config = dict(
    num_hidden_layers=9,
    hidden_size=128,
    n_experts=192,
    experts_per_token=4,
    d_expert=64,
    d_shared_expert=128,
    hidden_act='relu',
    moe_layers=[0, 1, 2, 3, 4, 5, 6, 7, 8],
    router_score='softmax',
    normalize_top_k=True,
    routed_scale=1.0,
    balance_loss=0.00543,
    balance_bias=False,
    router_cosine_scale=10.0,
    router_bias=True,
    init_std_router=0.00694,
    lr_router=0.000864,
    num_attention_heads=4,
    num_key_value_heads=1,
    head_dim=32,
    vocab_size=2048,
    norm='rmsnorm',
    norm_place='pre',
    norm_eps=1e-05,
    positions='rope',
    rope_theta=10000.0,
    rope_fraction=1.0,
    qk_norm=False,
    attn_scale=0.177,
    tie_word_embeddings=False,
    parallel_block=False,
    init='normal',
    init_std_qkv=0.0607,
    init_std_o=0.0,
    init_std_up=0.0607,
    init_std_down=0.0,
    optimizer='soap_variant',
    learning_rate=0.00505,
    beta1=0.95,
    beta2=0.95,
    weight_decay=0.025,
    lr_head=0.00958,
    max_grad_norm=2.0,
    warmup_steps=200,
    schedule='cos',
    final_lr_fraction=0.0,
    batch_tokens=[65536, 131072, 196608],
    max_seq_len=256,
    doc_mask=False,
    train_tokens=456700000,
    max_steps=3874,
    dataset='wikipedia_en',
)
Below are experts of layer 2 (counted from 0) of a mixture-of-experts language model. Rows are named router (the router's row for the expert), up (a neuron's input weights, with its number) and show model dimensions 64-127. Each number is 500 + 25 x the weight over its row's rms, rounded and kept within 0 to 999. Numbers have three digits each.
After each expert's rows: "gets" lists some tokens that make up at least twice as much of what it gets as of all text; "comes after" lists some tokens at least twice as common just before its tokens as in all text. This comes from a sample of Wikipedia text that the model never trained on. Tokens count by the router's weight.

# expert 23
router:541549510489464489474519512522543492483477527499525458473524493530508528474493496500504443454502498480479499500521513528516530500507487523515495505529515481546448509517547424505492521576539519
up0:526513473501493501508500461536544493487452531500509488494441493528522502478498516532503493478536517519488518514483540539471497510543509494532500531507547467509487491520503460507481514479519527
up1:533520531559524512492540517455498513526492523549492518509496538509508536518500517513486510492551480485512487477506503539516525491443492502497506450507491471501530474513528485507470522514508469
up2:496505523504517547446479493512537472466491524489506516506528495487488517509493542485484469488531507530498478450520458560563470496518537509487476520491486495548516422479499541505492513459464494
up3:500507463518531495458483441511498511471477528480499491479532506528525468465460464496509522512508505508467505481489491481499503507547497519502487502518484451518566509509491467490538479506514493
up4:492534506463509498540469498501498473531457517472492526503492522497511555511524522528551523489583459501518464514522503487491542515438504430496491535520479535480508548495512461493496526516491472
up5:480497517525488516473528459503517502477472492500476496502530476464520472515561448470487497500492514483513483522498492502505459547542523469540514535512496505533529456528526458532516512489505505
up6:534490513516479527501503525513565478500522477498487533495479501540493493524500505553550513502489515475522507466500503441492472528464497501471485484492520460491502492446490463480470513523484503
up7:533497480541497512507495506503518451535444532510483542524449539509551468507495485466529515449497530524489514486510476521489493508537510495496487488466490447530461529462523470474506480514513520
up8:515499552489521531487492476525463520488486561537511447507481509498524533497497484539514505470494504493472489514477513492545504506484549521523522516526489466547491486538542517493526468518572529
up9:505508517503483498537522524505508508549507504481482508510487470521507492518498534554445495495507481482478497466474494502550488490524491497459530490518497543533526440526505484481512521487466510
up10:495499505481498506478496471483525488488487516482533485536494461544473494496492489523469549491537509496546529476525508498508503477480515506475504512477510507514513492490448504503462469457497508
up11:522519534521520469500508466521525465481470519497493538536507514479494527535483503543480529484544497460470541495511524524533495474502513503477536551499546493478474504502525478478474487510488494
up12:495482448491550517524487519509503518495525488505492514480447478515517487444472519520464483460500538490477454460501504487539504536520453496460475500522521465521496444452503511506487523561518486
up13:534519511493508472427502497495557487532464493502516509511494504531472535526483490531507518460502456515509499488474512451468485447525493509512512509478474508472466471503499501508558505522520526
up14:484476513516476502485503498484518489490493446491510499515530477486475485502522467505465501525470443506529524490499492512516518500563499477509504478472483483491434449491555457513436521519423492
up15:539492490498458488532539520500496502501473508466510500503522451478495481481497521507511437484500497478519481480482473507507536515527526533530487520506505480488438496480523504545503507548536449
up16:555527517494466484516495499512477492523534437504516459472513508462500484474511532556508489426487515492466507519487477504510513500500480474498541453546504498479500504489479482570477458534494450
up17:495477556515467493450516471488470527516526496527513511509536503495506522555458499519492490443516456501469470490489547546492514494493529489530522484489524482471499497503442491509410493497537514
up18:518476480484497527473525514510486473450489501515542469548500484501492497507495483523558483513480477513539479537532514464521502514499538521509495506469507564495479499483532513515474520512475480
up19:470464487512521536506503463478481480466503513506462488480492528484465540503489492523490512509498504473455511474492499482529518497474470527512495508487534494477495455493446517532520521546510512
up20:502523474507486491467529499480494482480502489471473507475497493431487489502461479525501501532519471520525466523494534528501501463511524500499503444558545515423525543510519503489502516493547502
up21:491467517469482436550496489516503491456482474542449532526476471512493501475560479478519530467495439542484483486467501509476482516474488477511469531520453482525511506477497495513479513479503487
up22:498497495541495493494513503510462475483503472509520497441488461525537563493467509467533523496508522527496444492484552460493548523527524564518497498513490459469484481528539524516509488494494477
up23:531478490506522520488496482482509481505489530508545533496551456515480517482506517521495484474514525506491537512495490535499484520514513457497582513498496511506474522515530507527489513558464506
up24:501496518536508500494500545485512528540481489528491501517505468512538531498499503543524479511518460468530521469492558471493545501495473486472554440508490505498516483511529513476495490514485527
up25:581482517549505512507492553480524507523485544494504492530540498475492504450483499482488457475483515477462488515452472513541525461537477469498492555513499510511532491513523527470491471470539505
up26:543503500557507453505532504492483524490465501496506502494493478493488534545545506535481529455530488525468524553473517485510493577522464498489457503530488511538536505497512509494487483488530530
up27:465454485498522528472495515507540510492477477492500507521516466520481503502501478529501457487512476500508522532541522498519517511547535517448460510528481501521562480470496475510508517551502486
up28:539466524548521520515505524472501509546495486499497487525496515511481461500495525483520468552534497470560498467481501472543490484522537515533470469561527487520451511508491531477492517512518539
up29:526484462503409495555494509487509468472501506506491527485508504497489485496498496515563495496505495531500525502517520492499505462455530503502507479518494490516483494493467466470440465508507503
gets: "W", "f", "F", "D", "M", "\n"
comes after: "\n", " Mc", " Mar", " Du", " Ma", " O"

# expert 153
router:497561487440501487488491474512503479438511489465528478523472506506472491472478526493461519507495502515508514463499454502495528512496479490435508493480513496510532518479513508449536484510470529
up0:534490556518523549505498470508506481537440502527520501541538517472498478469494500536506493488517554506488488497467453490520471506522503497482509467445500526448540469530459476522514547542477500
up1:494461502482479518491503522536486482491519508502516502484518504505498468446474518497553508458503479523489483524471570524515542507523491493495535465475501542465502516497505518474452490458497507
up2:489521458503488511504472462491504564520484531511464513546489527532509482515525513502493518465518469522513530516508522476467488490524569484491458504481477542475503471471498556519484533458503522
up3:524467476509510485459473489499526461475486475496535517514507494472505490471491541512524466448510535463521512447527471501493481518507471519512495515512522453488519469500488475468478497537525451
up4:516539479531449545474487464457477515508489506466505516514502499466465535527468525526480512498506514551514484496514466506506489515547488487508558555475498451494524549501511510512538525472500492
up5:513504480503511512513447545463475540497511483488510478461504523538524520504534426500493499463495451508505486505506459516511502460461493512478458523510489505511481453499445520497473526509508513
up6:496521493525493521491508527495483511463482500424445534503511495479480517495504520451507504501506481497488456480518472480518500508467530489486499519455463527454466418500493498515499484553510506
up7:504501452510495451506474476443464547488481495518487488499512473548535465427496515511467484505516464515465519495506528489530493462513485507443508503517482535513511506525508534510472525522499436
up8:516547493502485515482498478494508487470493558461546492528488522531500491495475507470503493558537493499447484467515482523534507517472507461508512498523504481507492505502476468526478476500477545
up9:471516475498505502524449475521495498508490481486489499481496508520467510489530504511530483505536489447506518505495509496505493501550505503499501488477465500530547453510491492509470519523488523
up10:501530524517514530552472522456503510536487477478459545508508520471523493451501489519509478476537531523481481499457494498468522480522498502485512463498474469499495503484486504488502501487514556
up11:498493523490505485491517474480465492488497490524518518480509500529504474489500519483525491513537481479507461534484502498515502465470521484472499508491496462522515517478548515500560510469437490
up12:507488482457505503481481506464509514516511505476465503550497512458491483489516552489519509500481515504482499455466483464471534488466534504464540490507490474494454475507485456521473485471491478
up13:489516487492499453506524502503533513453498517444483458527447486508481489542464486527458516519544458514487497460510499514468484537511510472506522489526488482491483484518507467521496492503465522
up14:511489521500475505499524524503481485490464527526430556499481488512466505470499522529511517544510499516559486518520486472464490498520472505469465478515506487507467466543465464491494470479485494
up15:488477509518483531513494517508504497483473486520521518489502476446470505501482476538510507558503507503515451514529480529530500549461546514537501495505447503484491502481532514477548499493496532
up16:505497529521467483489473497482513487506509453515474474473438483524496456460481461474477518490507472495519505472498508521473495523514505449469469513495502504519487492488427464530515477460450482
up17:498486495430451476458526461485495479495461489495487505484490525486456503475484461527485457503492464513509499459475491494504500514493512479488511527525512528473499514512527548470521510522541484
up18:484486483482465475467474525485478454521477495492506541537524514489507523472497469516457539496481526540510504490497488514485510487524565448531449517467531507493491484504509531499484484554522492
up19:509450481488514503474502516526502498536490511494485527531488477459548499510497443494485448502510505522508484473495508479478470470502482518489488512518531523488516454504504517504513494510500531
up20:474489494484485526496508501533531497496483529496487505514474515530447510490530496509516519506487487493499474558500467468541482479527421499463506470520474448501552501467475453504522434521493454
up21:461509487518511518444484514492489540512451482483512552444502504497523502504465493498519483473543508512506475518482485497488511530510525470471485490496527477459456527534483513528514468466482481
up22:466502463538502479464481493492449513494516500507505530489522487540502497497485532484514480434506488510508456538496507488539453469478498508508472451550525469488497573505556511485540476512496493
up23:514471463522506514454486505509503566493503529518535485483474499510531489510525511542507530517502505529486459504562517487522486509482478497532538466498489510466483503531467538544523470508480540
up24:538509524483514486517507527530524478467470496492508498498482520492489539517483572496529491515497492533521521488467507495471470484490516524499479503490472530506512447476456505477480513455496475
up25:496510521481513502537501551501482491472481532501466536529516505486491476529524479505509485500494514489509534483470476461465506518530486460461515495474498494485530452505541470475485523465460519
up26:515546511472489481515451463505517519483474492512505455484512479485498539543486468480495508524505505494508502532489454502524511456475546518494523521492465503491524494503559475524498481521525550
up27:508546535518528461506508502503541517455506501532470504555474491498513514471476498488479502528489495495515507485461471506509476472500527476469494483520466521491503526489465473438506492478484538
up28:492475510492536515496513473515508506498494487526532484510538479503522503453512507526507481490485454487480492522478508471509498499511485514464508480477474509476532523530497498465527504498470495
up29:473436480578487505497471509505467485484508476517491548506507549489510491531508487492495506497492504515525537492476489511533505468523487517467475480473470533524544478516484486484503479506530509
gets: " office", "ur", "ade", "20", " 19", "2"
comes after: "-", " T", " H", " of", " on", "T"

# expert 123
router:462504486488530457452511508442521488495520529489463467510493473516526500505505501498533523483467499508473491518494462529490450551493515500512526501496532477481515498509469479498481501499489472
up0:506503490460464510449528522486512526470453519487507485526462478510467504495509478534504525478550489524538482484465489491509489498475479486486542484479500476553507478516538519525498502522518487
up1:461488502502525498521486509469517474472522507505462467521506461446499495483528519510519531509476537502509500487534534483481486506445464497486530511499511505498525463442499500523471466524505469
up2:520491469520549520508488486453536454476513498482526491537459484509515484500511540508516523542479481478532533488441478477519465488503506517499504508536490464536470534504477488482513440504521456
up3:499507512581527512449489541472542458518468485515498506465492479499532484503525499507526485502536506514483519500452481504555501501502525505497528450530534455495514484487543449476466498477468506
up4:491524508482537540486522540501561493454479540545515520494504536541470518536493496511516554487502482508491482511502500459531512511496492511527524526534529500484475501495501531472490515505505535
up5:502532529518514494511544507491471497559520501551501495505471479517550546533551540513479552513497494550507467521516502467492502525477502507531521484523504469503501525508460451448530481506506462
up6:475507494555542519513488507475497545501567502476493529515475485540467476490527484565493496443507539475480516480503530468485436523500531488492481500514533514504446515517515510526507480488502501
up7:448540500533491536500498532526497490517505513525481503530493496520509487533491546513496502478490505520517525473536464498483488505501452507491545514483483509504476468483523516511479534526485520
up8:478478505495527476460526506483459537501469499492508451538487516474498492497532467479453524470486500469531482477550516489506514523524503485538459519512512472444488483480528539572542485506477501
up9:496509482507513502542532511552520496491516510484484519487529534475497486512494494507515459535510480509513486529510503536511509492532499493466475482541491466504483485496460526520495450487460490
up10:459476529479488501528471492504490527518506494537550491472489491488526513502504463491502547533527481553470523487491488485519490527481472485559495528519475496448480484523455458491439476488485487
up11:516513492511533488504509484460468480514519504501483498505494544517512542511486479467450471534511483512488480480474520467478530488526566563511520499503462473492501482474476493467488499470503510
up12:507496468528506527520508515512517532490475509531488451485478473497507532457498534491497500514518458497512500483473503498522559516543532512504494509540450466506529482475522476497458478519507472
up13:509449535523528556481544551520480471452488514491499475484519496510494465494524491479496521532493529493494447487513494548528474504526559498516497503513526475471490514492457550493518489490520553
up14:508448525504492493466524520466531502502500518465499523555484533476475482509479464522523513522514521515522479473472471564470445482512486503495529492560538506517476503478519471522504541508509544
up15:540538473494541489507459487515497518522531489489543473497489470526543532495489531528535490519507521475462497543486461488484541495518491493512521480518514463462568537477494489479497495520505493
up16:511457498512486550469464530455473515526471498488500486513497499474467500554457515463506488491498499488468420525501500510489519475535483484466507523481489505503561464523547469497482502534466499
up17:501524531437509506522494559477496519503457474499552461505532525453516454490504443495534538498507481491472464497495457499507515483566545488528479502521477496466504460514479523533544488511496513
up18:495484484517535491497478509489538517484528534489488529503557489472531512534451555501513557541510477479496459522473537485480515491474501525524496473517493520459489495518494479526508495521510457
up19:438531490489502508494510456506502508486436496522489525459481504462538540520517479530534511513516531514474518508520497490503516510482493502522537490473492516479495467485472462506499525492558429
up20:509536486481471560508480513512451481538483501488476477519514483486474454481504504461530487488463502484473491471508471506477495474464495535529459487498530451467457486528526531501480504524492515
up21:488440533515528465491510461477518556530480537483484465513478464548492515490537485516500523523531484507530535534517543513461502503513504498524471516492545479513466508477531529528518457503494508
up22:507510469488497519494449537486518537539481517505498506492475507502504471460523467515459538483450513487530508496510503514519551515515503495531488531492464485453520476525469494498491453485514447
up23:516548537537511500499525511485492506533499458462499480479525444525492503545482499469526527528539503483478525564471491528517542496512503491512494501510506550462525467506466502478473507493495474
up24:498509517506542505502546452500513505528501490503475505474541520449524497508531470528514496492502500515518467482518474490425485502550500528547483507525510495463498482464520484481536532535479496
up25:491527505508513500486534492424520495513484480500474464508513479516497501465465502545544516528526506528491496529476533499513483555564497461540556482490493490498466533502501543513521498480502433
up26:514500490487475518536459526485524465496522538475512490498524440518494580468550544505533477495464486519484526479508494492486476491561511491519525482523509448455490457539492485477473512492464522
up27:495486540478524516465449491516491456478452484486496533498488485502529534544548555494487532557482506468497514536488493453438500545522519550476497506518526471481512488515485467471477477513519491
up28:492502503518539509489530492500453475477551478513481490464455519465508515477495440536470549527501493492530484512465522496527495491473481514536489534505493496512515474509565498478470501499497498
up29:499502493463502484454503437485452520507506503490487485490501549504547466524472501505517489498500476544506451491461470513510546509505544508501455512534443502490475465499484474519525503493495483
gets: "it", "ard", "ight", "und", "art", "et"
comes after: "ro", "ri", "re", " ", " bo", " un"

# expert 177
router:462538520478434547544522503515501507471538495521510531521482532501435518492483511493493496488490494546493518468528548483506527524448486482489506497475512474548530473458496485487525472512535534
up0:480457491462509500552543488483472519521478489464505485501509476562520494486455484518515534496520457513506507497488520504449524512503534524536511516491489473513461486487518467472519520522509491
up1:512497480467523505497503527495500491491514497527503485478511461512507471518489479492453483485551518478504481453521505509487518485548537432499507471515450515496529487515483471514530505476495532
up2:497493503471466501538470487457475538501468484529512521514489495480479531491484462499503499493491520488512490526552499541502517522480535510538480487490465486501503484508494498464494507548466474
up3:500516500527493501498544527482542497499504524527542502538501488456460500477460497493479539554461506469497460472502518529521533496466494520536514459482507529520490493482471523516510500511475521
up4:505468512497479511494533494514456520507479474516487476546462520480463493501494466529518512530488513497484496468504508534485539476447537483525510474509486524508502487499524518498518498451475509
up5:490499533552550518505505510522513536487518436488525527527465512490488525475499510549527484485488476541513479494485521519520490480490482467467471469444508503508520476496525471489474518486526481
up6:479476512516500486502472491508507541522498468487457480535472472497456501472478515460493447555536507495488497501501490485491453510517475497485473525526508458476513478507472499458492505489530494
up7:522473511470516477447506532490531467457475520503511523503524525529489490492506519502507518499530530505525506482496514517532523501474458488518482483481518510524550505501534530514548499495490481
up8:475498525486483501497501484514500497517515498500515515479551513442519497519501461484489483497481520506510473504521532488517501520493497503490486500495436506531489461525464503531518528515438507
up9:448495513575503534522510519491449518482518498473562518484491506493498494504508513497513515496523520530498485497477512517484466503478486544486516518482517479501512467507497507489508484461438512
up10:477542510493437512506517500508523506508493511542515560526518511498465524507465529556480522483550505530508518483499482511505491476505510506502539475519480465469513476454509460501579507516499515
up11:476544536517456516538499551502499520458456513478471526507510516497459523520537513506462462459535512494497500511484509505461498513500506481537489522488484522480555491458500482548493465518518511
up12:474470481485536538512495491437472505493514516494455473523490464484493513510479541510523488527499456485540514423503495522497527502514528548468512499524474502486550471490515492485522498489497507
up13:522520540445479472492504507518519510539489527501513515486509522479498484507484469486488538476486562495495484463486474477489518450486509479483498525572485490526506497490495502491502499538547478
up14:527507506486512528471480500493452527493461525527500480529463506504493478549481474493494512544565460503496494470518522453483497483459523485485552488520552516515468486461501500452521473495490539
up15:472501479525488474497494471536511493474537506475552486511518456509519547515494493492492540514522522527488486510515536468530492498485516478480485476539486535498499488499461514490464455496541495
up16:511493451540507471500572448480483500559484529516458527516499506485502483471519519459483548545517492500484489523489499492546469514466500534465528497480534495493483477503511543485518526482503506
up17:504552476514456472526505508511519514505512520513477546514543490475484500534488525474536499521445512479494515488496508501523478534494506521520495468500495467509533512498496496485514494506525475
up18:548537497496463512519507451492478509494553505510448524524528510501472501481531538539479495550532562533532505526496481474540495492501525496520506503473502504474462503490505491499459527494501493
up19:515497516501414496517483499511451521501518516456529483508541466486516507519459512529554520443512490492516500498529491464516521477490520519507514499446470453466536494480518492518457489535518570
up20:508496477487514518507474466497511515500501530520491517527489515508519543519534457507491456485521478480545507495471482495466493477531523497507514505495479485496552489502513485443468493476487585
up21:497498527511475496490519480536516444527542511497512517491524522463442472567529520515498496489506465522470498455494496485530508489527524469502509523484538486530553499496465451477505472491496463
up22:496516507494501522485511511518485512484551484545446497505491518525463481480523447515488498497444465500498508485494508520567478525503536479485512524545528479515467473515473507514553493507501474
up23:539493507554483525471531509487504503506500507488487504503497506508480508478467546533485500535472508521533532470509475510492500529426513464494519488467498467483509494525491465519520473467469497
up24:475540481499457507506480510479465505495481454490439464484491534472471479534484510502503492530518509497527533478504526488475541475502486532531514535486525488497498455515507481461495483478507494
up25:499499488500456495507535476489541503525485479492485532478493503515490507520551508562528498496455491563525495494488535494449453467483503531479554501509492501515494473492544482498460494540502542
up26:517493559528494520475529531457471532476486512494483462497525546492512538453491519478462486551506511478542483526475518480480493472491501466488504466463492499484522494513501531529518539523503480
up27:534471511522477518493442490509462508497495489466500551508521508512456549515525536504517528475464524545486475529465508505531507490495516510523524466509525507553559490537529468516516533492484500
up28:427481505490491521518523498530485503496494508504507503529495520530473465477483515442548466516504499551498521473507529522528477504531487540481484457536478468489501517516514496506497500502476514
up29:454499505493474500536530460484497490549504504490521491531521498529488514472507533504459523485499481475494504484498555492475531544507525492488519459491539476472556523533552512480503555492511476
gets: "-", " ", "hi", "h", "o", " II"
comes after: "T", " T", " War", "low", "F", "th"

# expert 54
router:474499480524545518525539470484511509547472507501483493508498511454459501487475520519492483517500439472505515498474485533523541515498474465519533487485531503520492490457545476554476505460488534
up0:485515476504446459493515483522531492523467554532508491461500488501493493531512484504514466527505453494500500481527484541504501507495484472518511488499504551511486530504496525540510498448535528
up1:458515484485531487501492505519538516512493507496508550467480488489504502510495528521500516477469450491509488567499482527465475544472517501474507458497517491484469493511494535455462504508481481
up2:516520494514510510507489471501520526520521500445510539448540507485487503446478510438506488498479510478530498514498437482496481497500463488498521497494473469471528534516522496541482514500526470
up3:538494472530487505529509510508506497515540512473532462502508501492479486531493540480509472433503476469539540497509477511489504529429539499495507485445530519535494470512545529479492521460497524
up4:503491481520501462541480515508473446507468486534530517454511495490494507533505540504473516496475510466479494485492523514498514488478521467498538495456516537505509436495513486516507506539459477
up5:482536513472535468470504490512494460545478465518498508521504503550507509496477498505491524514500491488506523484492519473500506499506538508554506472461478516503485530471450520492499463491509505
up6:499496502491482527510514488500517497487454518493464453533495513504470490516457473471551476462503461506484567498482492552474512480476504489494475499534478511505515471537500505486515509501532506
up7:488505455523541542515519496456462474498458513472515512507465469527507510518479521501463531457513563501473455471491472504474492518477495518535516506507511481502495480481462565517513514522511513
up8:521498508487498511518518513476528542455496464504510517513509463483506487478495479512503494534469505480474500501458492496534463517491497495530508471486515511511524461483539538473496478519464508
up9:496535490512469463518511519538526508516450536476501483525506507461493497482519501538460480537507499524517479552483526504517509501545524510503479478473521482485475499445505456475436495494507464
up10:465510502501470479506500506552446494490482504481513503477533461463491462495467525467512532453509487484493507514522546482473492478479536513501493485483472503495496452490492524527499537529523455
up11:501535536504517480496467494490500522479451495524482469505463503486452511509465475477512492502510479497513495514512470537476492531503527485489489480463521514532509493490414480517516531503496520
up12:500450509517476506519451463540542532481489457511505507509457475470535525507524492521515498505506500552547463497501485532499510482489484507462513515519485503492501507488506459490485441519481504
up13:532481489489468495534490542511499523486522506491469507515499493517512483517480496494485479494514440487488465467463453472472495516487534494462482514506524506483439477510526472533510510503546533
up14:491478482505474493478497494537475489465481506468479449475497464504499559492457502462488483496527495545530505488488494530496481498470432493461527491458513463507517539514512509499497505487514510
up15:479491442494478515494511500491494492494498518520526505525543462550490479503516472497465479476509493533482485515484535530464517495523515493495495525496514518555513502495533518461500505571522495
up16:496497527501490514484503500468517494503535493468497527482489503497474571502513510463498489502520552512489540504465456529505527474532532473502490489519492471531488489474529536511536530536491529
up17:519501493496483534541503476548532514462518488522533515465503531532478500476474496537495571508520473504523527492508441526467501523508507507495468487502504525450492472490548552535544465467457472
up18:519522488463561494502541499528471476509499481523492488525512538498523531488482458492470485477468508532501531466485518494510504491527509482547474513516477556503482491507507526486481479506521529
up19:475471487487474550495515490504479483475473510489521504521494480509507484493536537548556542476486506486501510522452474487493472528488501472501497526556426523504506507494471489476469459469523522
up20:500457494492549524482454516504483477512544504478544495457482477509481475496508479489515504487518475532517470502516469510508444456535495496526483500442547489479513481509523488547490531470477546
up21:507509459490477533519493473521500464512485490511488507493482477516503510538504429501480530488475452495513507486488511481441537533491485542496508507478471493481470514527530512455493512495455525
up22:503484551498499532547500499484446494480511516533546485515520512528497525498482462529477522538514507489519518510540473476529502520488502471521495469485450495517466529528476470498501500499500485
up23:518482491490528498478513536481495477493584569502487551497472506524500534511509489476521529475486528488476498531500474514480508498457564484508538508458512538460485469480508548491531503496517476
up24:536503540480489501525490501536521508463538495545541460483489519512491514567485468522537526521518453476489514471491480474468490508464472473505520467496447489526503514490498488493486513495522491
up25:488535492467464499497492499541511506502503539440483488519478504472497512535467508484488477492548544472498522493478516507517527476502477437485507498483465516546463508497451515502486463466525468
up26:467486546513508537442502460533518484505543535463504533470527539535492513509504526486488499496461503549522475525451522439518488504494529533511541507503505456531493500547481532491538492485524491
up27:537532503503462504490514517483472499441533526515516522489500494500514505540479472512486494543528526516523514523545490487513564496493469518493517485474487475497493504464529521504492483489475566
up28:511489517492498461473514520479459527453458521542522491483480498476490499488503497531490476497530450507470514484513520531453478504471480460449485472482485479514495483493544485508528505474504519
up29:480532511514514497503465488508536513499524446535486484538506471442488512471505507523441485514526528466491465517506497537493457469506491505514490503503468463523496457512501490486488525480493470
gets: "-", "|", " to", " The", " Best", "The"
comes after: "\n", " \"", " on", "elected", "ted", " 2013"

# expert 58
router:508474482479508484525514466501530455547570473473510512490519503528485477542524514482525545531484511505494492487513522452517554523505532490483540544496476539496489521498488482505501529489453537
up0:516518500533469452541491519513529481493509488472528551531526481479523478442482501538515460501528493499520494493488515467486477521513483481503540474518504488497492469503477483474503492468450508
up1:519528503541501470503500512547474515491485444504522517529508507529532509524494467501525491470537489531496505496486556523492451500509504522481490497540485469520514525502478486508501496526560439
up2:520482541494501485529488469516488467468496473446462554515548521479526539484539508524471519517511494506515466486517483534486494504524481475507449460530491506466513461510503493502495519485438502
up3:522515528485498478536516514511529482518457494500499503519460499519518571490504469551512461436544531508506484519520533436490529506534482507459553481505489471493478483480533543496474493478475474
up4:519486501493491506446490583547486556494521501495480477477505500476435535493493487499560509502492494495489477506498527517518529522502507521450503477496448520467518489513527481518477522472488505
up5:551454498503460494483519536474501522509508473531490506478477473501523486529522497511474521503513486474495504526494484504501494458554502457525492496468510523480486496470494464505470518511474506
up6:558557506464490564503526509526492480542499503490517504525532462507489500475516494517501522502504511530466471515486475503499455516513501495478483495462507489478541474491464479493527537525499500
up7:474525465507488515511497469486473462469516473494480481557457524542453505479483477525522528481507481477511456500500536448540496479466506525497484533526510519452506475492490502523513507485474503
up8:494518528481511497535492511472491474454506482463503500500500514497472514510531536464532506506521452515487562522482492482469451480514495496527471478537497456512437462464487520487462525496478514
up9:501497473528490488465484536473483503535520458504499485478481534488475459506503485531469474472509494486461510466484535497495513472491524506498487523495473517496510495498546485548505528536467567
up10:542491532539456487472489540499519508502542509515517479510537477532479505519481536483510515487492471467540521500484541509519488484538477475520464461503524503480494456491506491541516459493490530
up11:497508504500487462514512532510523510533474496487516547503517493499484538509485574467545508493495501507530541499497500484499503528477519532483566482533490474510508500449521521490480560466478535
up12:523518527484489517465504507498488491485516505506485519576497506474514478483528540500466508506513527499482481499547469521478498496475481487515516457498526501513544524518514480532505566565493494
up13:521507486497525505457523554495510517539538512492468510507530519500509482515524502515485543517469480497523502495486535474501474518511524460500486528505442470460493507498529470480444499510486500
up14:527509454486505491496453556495519474530493489506459527454508481520487504440481454484502519500533505536503460512521519490517498504519503471523505516495445492547473521532480484522484464439508473
up15:520510513550509499482506498521520520463505509483453535505521473455469501454474500528520527486531485471522514482471555506511517530500493476497546519513470475477508484532521457451468504474460529
up16:494486488483491497493479416501451488526505482499497477570534517519435520483503525496503520484456470493487517484493483495497460513515540497532465530529549497513536537488480490530504509496480480
up17:464562485541446454505515485523489459500501484497502484506559476549523508512528505491558491511516512532488517462443475486538499513492538493479477523504492570497487514503463462483516475509503542
up18:484523502504499508488493503483539494502471491439493515506496508498490481493482519531476519473489527505485536443513488542484506464500525540529525483507494494485502491482490507518455466500437486
up19:516489474524551496466499481507490493512509506524471528517502506482525549523471487507481511525520530475544519501500514491513534497511514512451459492521476502487514451476497481503500514508503571
up20:527474509485490505501495509517530492477487541463490483498505500501500492520512472517536510497490527512512500447482488465506472516506525482509499510460502531471514503497491468505479527502490495
up21:553493479482524484490482463477474475535515506429503496447487499492490492477483510537478494516526478477472516466469536520542506503507497486524463474479500510490513487485524506489469486503496520
up22:505511500522535499492498535447520468496521508486487542503534543518532491540508494533532478483531475524502527467487544493533474515487494518480509530516454516505525500494506494479503484471443527
up23:512473464497489459534509528503493518505522531497503504484498543488503481472494475532502509509535491512485512483450479481509538515505496493461510520482473477519497510460457510506516498508463498
up24:479482565521504489516477464507491518512469508487479496493529518531546485488513527506482532469522471528469508464518521494491495568540517473475503455531503468500505487492471493512494501495519507
up25:502497489493527516512531498437491511486481496481481510519543493497504486536460521536524515496489502497515503455472519519508525505502504503550526561544481463464513521490499490484550503478505498
up26:469491477582539512483478501473508481500534499484498476508462503529510489494456510554513502473528515536494487493468525487498502487478516513500518464485476517514494485492493481495511492538432519
up27:492493503512536517506508496495507514490478522489531508537482503523487472547503477497535514529501496512520468518517514533487533480471509486466508499527522462505542475517484499449479535481509484
up28:550494477526518505488461505503531474478515530483438545489526472513535472522495465530504481510527483537509508489519546508493482581500506486506492489493505512449489528475473487495447487516446463
up29:515525520489542479538518504469494489535494495484481501501508511515491533508529542553490485509519436511497498522506543512483511500494552484494508515526435471475494544514556481502468485510534541
gets: "ide", "hy", "ple", "}", "able", "cent"
comes after: "s", " w", " ", " p", " h", "d"